Weights of a small mixture-of-experts language model, trained from scratch on English Wikipedia.
Size: 8 layers, vocabulary 32000, 29.3M parameters.
Training: a variant of SOAP for the experts, 792M tokens.
Below are experts of layer 2 (counted from 0) of a mixture-of-experts language model. Rows are named router (the router's row for the expert) and show model dimensions 0-255. Each number is 500 + 50 x the weight over its row's rms, rounded and kept within 0 to 999. Numbers have three digits each.
After each expert's rows: a language model's description of what the expert responds to. This comes from a sample of Wikipedia text that the model never trained on.

# expert 54
router:517534557495644495567557489696443385477441613547470490525539535483552510462456460509489480529491493576451525457506433477497321492470464503453525484530493496470467494408524538409492497495530467492577587478505447533436462564510462534400445496545501457441548466501585446504531510549528527565507552504487612511508426454435535490408461457492469527514402448500477449499522521473465506445471459516493444456496573422505499520500515518502453560464471442513463489444444575417534486469456643495461647468511518423496505574470417510475441498490560485581566479528491469617501515502495495403493436538599561462456504494540501608511453481488449532526478528505443375463508586558519474524507543502516550544408510462506408519512532534463508516517432552542524523482516490419513451546431430
It responds to: Possessive pronouns and auxiliary verbs in biographical narrative after he or was, such as his, her, had, been, first.

# expert 8
router:513592570485643499545545535533499480487480556534445478475528579431493498612402485511500473482518512591505523477488515566454404502523450536439508545524524470512454520442430537497480526537550441528518493425536379435438468500489436508441492493521486503500514505564591386509487583703511528469486540513456603503535459533504436493531515458565487555560430447538443511525570505583426507519445602558458536478458496426537485540497489513507541499455460468452482466504456589471530505395508546454474602438533516462510572571517475534492585452547536504526565461566490448534470491534530530463452499538516561424411512562624425603511503484529483567492435520480437458459487552497520434539497527543502522521447331554457454594530545541477443561567496560565526466431509511460522556571553462
It responds to: Personal pronouns he, it, his, their, them in running prose, and be/was/are after them or after to and that.

# expert 11
router:544562596462463475535517467572509476411444530506452528511669547563546438500462457496504527498427532559484543470504444444591450486595450523407529411551462482519491455392475549455523496553510489489547488461509490528548427546575500499545440477533515535520520454476522502518580475500568548525532489496401507495506457413501552457466430502511566460456480380518472490507530521534476520435477513487398498473485519572534540500526530419481535437459487491420430516460469541511539473494571543459476531447536492490426535576475407524551461431584574618647510454573535387626446498478409540492524505568507517509562554621523459521412475442492588542501413404436516482486529505569502513500452594554509524481500521479484418515479523530536479476515540539464493588462548515582518409612424478
It responds to: Common adjectives and descriptive nouns after articles, such as new, large, hot, total, maximum, population, mostly in nature and geography text.

# expert 45
router:526461472470481435519531532488496502461481512518490574479562561480567489569509467376514471521520496490502529588498465473488504499518481603492469475481481425500487488442490534533506526492605435472477416460472456470551488490520469490506466616465547499547433425521499422412517441556526520480561496490394586537545466538527561444468466449552567521466332539575500524491507560565477521481481529568493568498462500586625552516505483517460564527386438460476482544508471440483550490448467554377493525496551471440481393465531406537576457448585550637530548492528326452482468489466467540443508563606442526522496527591538373474507483414403542563472445448519390491501504537557500506470518525515484496477365404537429514568510499497536464528534523546452513495511527542458552507520470459
It responds to: Word-final suffixes and abstract nouns in expository text, such as -ation, -ism, -ity, -ment, plural s, development, research.

# expert 60
router:495522473386508578517538465532466488519457501325524497450475547572505507477422530517470471558477577656492521508425436468503468489497496488387560537564409588468467482555492518504492500514526453541482608494420486477526432510545439468437468479520510500529609504487537554502583548599527536449547506404523490535560519454471457476487399444512464491504494442482506473543517555441488572509423571468475496508456571534499430546510553425495533438512475500486563504409461417423532459427486564462456530456510584474493424481593507570423494513527502500483499423539417443523502386500459514496508395506545543559592480532558491506474430517528483537457493517450470436496535558522603477492512501484581438446512524492418342490574513488491455618483492500464480496338557538493563524538471450
It responds to: Short letter pieces inside foreign or rare words and names, often just after a capital, such as ér in Cérilly, é in Cédric.

# expert 32
router:518518503469527467483543558591501493436423552513469513479582540552521428555422466477568524584450543512512508563481472488533495445557435505463546474539346544486473424487454505534536476575490500563550566512489465404598487539546545526532493564461500452463507408551519487404566474501538528546478523478460536508507403440449550435420431501504522476485452394583513425504536569521504496410487514543425473473458534549516473501507478439465470465506438479387471588476463501504521450537657507426467512472510537471391433603458512548556530517580577567566534489539497437520356400500370488485486506591563527510470532579524448458460453485530599522498441398432542495447528482569527519461439556484490582468519541469496493551471529547585535485471498595481490561400534527484532517496434489
It responds to: Descriptive words in headings and titles, such as Original release, Technical specifications, singles, critical, main, music, International.

# expert 38
router:521537536451609505550551559642502430455478536393418505482520528437493477514467445440454560485424483525463547512499443490495394515490430564451524515524468545468476404529389563491494511485514534508532476393481436620475509604529483459362503495513493454500538463541576476510490560510532534634510612471478541585510426502497565454495513447492515488600397525508451549546510512519483550537493552525511484434472477482484482512470516489527595534420418409487527500526456539477578467397481564490405544493522474468493487553498541559474500524513480532501619487505500474549487449360476499432397508544515540483581502555544461559523388478513471626446436522540475464499514549534598501508471560539543535498446460548495515542552538460489530560531495528517468482554602509533516388601484428
It responds to: Words continuing a sentence after the subject or a comma: who, and, was, is, has, also, as in politician who was.

# expert 19
router:551514467454489511544566528586495512435380503497421575462476550514536471574492459455537491529505523512399506592465484514525485482506402506452554474470474502537450511516385490484509475517507321419523501462499464474572513592576450448426435545519517451503471467481566489521507460548587558484490540469490524563636495499458469489381464570629580479570481529506462489568579534493482514434484474498441456496431494555513465554515552429464501414525522467504476494484437431513544461494515690467389519501646463477464464608533487529478535528513492530533514446511479499476540428470488499456527509518401531528570549521511530585425433471485487517507516455442500526467503512521504485454505548548523451495489434587476442575486583526504526554581539496432564516452591659539538503528516443
It responds to: Line breaks after section headings, article titles and short descriptions, and ending cast or career list items, as after Geography or == History ==.

# expert 51
router:543496544492521605533513454523439476484511488574534462555545561422543467527513484495425468557530515482514635598532502446573484446574439520523516528497484474542455496513467489468447496488570313448500514431407446450477415541517455501470498510462476567499519385517512396493453469549551517560573476514453523528476481483514426479427428525498556419518463481455550484526488497526442510569430510493456441459450562472547431517535565499473437419521495484437528500489461457537506436527454556505477514509499472489481563499547472624550585480499601518532489513501475522547500476575394464509512489639503550451500471573537538589449518416539518505423506510600466458438639507599507490560514504551578513387532516434437525560511550517548406432605400522526526603519515527490523552569527433
It responds to: Opening quotation marks and brackets, and first pieces of words at the start of a line or title, e.g. "Physical", [C@, To(kyo).

# expert 7
router:515522454503515580483540496558495502419458529518417606467525522463646501547505498507572522515503509537445544490474452505520448514467426493405528502492473542507481472511509472448433478499534468448492505473506423595538479614545465428538439515477526491488504505531592503472559492581578526501504502446503491489562473550403422493412476472663527454520505514623503512640560641511496538444498528524406418453451512457498441584490504374507473495522496510472441574510470464493540331474470662489487594498580484464470445512557502585511572441494534468556484486539506492547529515497499483379481510526511526554521545508546513581475411456616475534497476435441451494390491495507534518522503558524550466506450404583492485544482532519559451526563489464470572516487493493530583479515526435
It responds to: Line breaks ending table rows, list items and title lines, as in infobox lists, chart tables and sports result tables.

# expert 2
router:577504554508545545557540507539463458419471513513418464504566527517510404434403479458443577504452488512443566515472447524505457472529465570528576449540472477510442456483440537522435486449521502402576545412479461436522492583504511461446495547430581406487511441478466498492476467542592585602500499483448530555495435494497522472474475428488531517493488485439427499557609473476488522497455547529459450489453488546459450522510481553500490550551476497466476474455497541499492416422509516489445631524501506470456459506534521490463415498506535516507625510513465459526516338492478438488398458545436496483624360520505475623481439457513557523417479380526493525461584580532549410460519507479537394475493447472503467544545550490483473462463414661476491524472630444521496483492508409
It responds to: Main verbs is, was, has, are after a subject, especially after It or a title, plus opening = of headings and quote marks.

# expert 33
router:562578637461566536541508495489488441499474534463423528453535528464525400482504570471454491641460517501487483572488504497589502517479407523432522516536473540487478494526364525461472512516566503580484562407512485517449447563482521522462434504452548536527526417478513520506515582482542499400443549472490521496524520567373593465505448377686560516475479481500489408606512576480484529518485487503496499436443579468622428548505444457413470479546505491470497564473465551463517501468558530516461600466505500455496505473603542548642549394491483487501511520482552529466503511431445536483496493503566504504480417504591477466530521406447538515511513496458541466424525502470476454445543521639467523497482507570429472560414531539445473479480431533584550539454491518514540522582550507
It responds to: Sentence-ending periods, periods in abbreviations like U.S. and No., and country or state names such as States, USA, Texas, &.

# expert 24
router:523474508474474485665525488477402484502480520533478471443478510413631440516426479559640578512506555658420489529436462539600514543484489545509598532507436466439481437468528582476503464502564514450507451532440456471538497506512468456435457496442623457539527535495552462532465440473542592524497466456490485543525403491425568462463514437536518556447457569504487402546499554513506591453485524517496498519448693441488370524474453470458505520538476545502580493386462504465506429439479591518529488487528481457490437470487515546514480511596460481520576482488501499561538494472502535497426450521568499509430450574562488506491505490469457571425513529507434445447543534513518529477457592506529486458475544440486461517588509512561491484597412546476412505535465588527554455556467517
It responds to: Prepositions in, on, at, during, often at sentence start or inside parentheses, plus == section heading markers.

# expert 52
router:500541554387491559490557421496417487487445495431502528496494574572500503459462571457541431505481590643519485579358462478510487483505514521434634508594522496452441448520464506427386469511535484492528567528392525493562420476512469474486478557472484484502574493486565445503562473578544565512537484315425530611553478529463467491457415482531489484492468428561479455526551560506515567522461506465555491515464557477482497491508561504474533498521524524521569531414464518498584502479522516516471513465503509492500456457610487570430476471546427527541541473545448475513542416482520530496453375536493569556621479480531515450538485474507489561458485519442436497476547560480561488457490550495527492474433474518473355538565523572512432602474474543420546490440503599494544537491396404
It responds to: Single letters or short consonant pieces inside rare names and technical words, such as Sus-p-ended, her-b, Mezőköves-d, Lamprop-el-tis.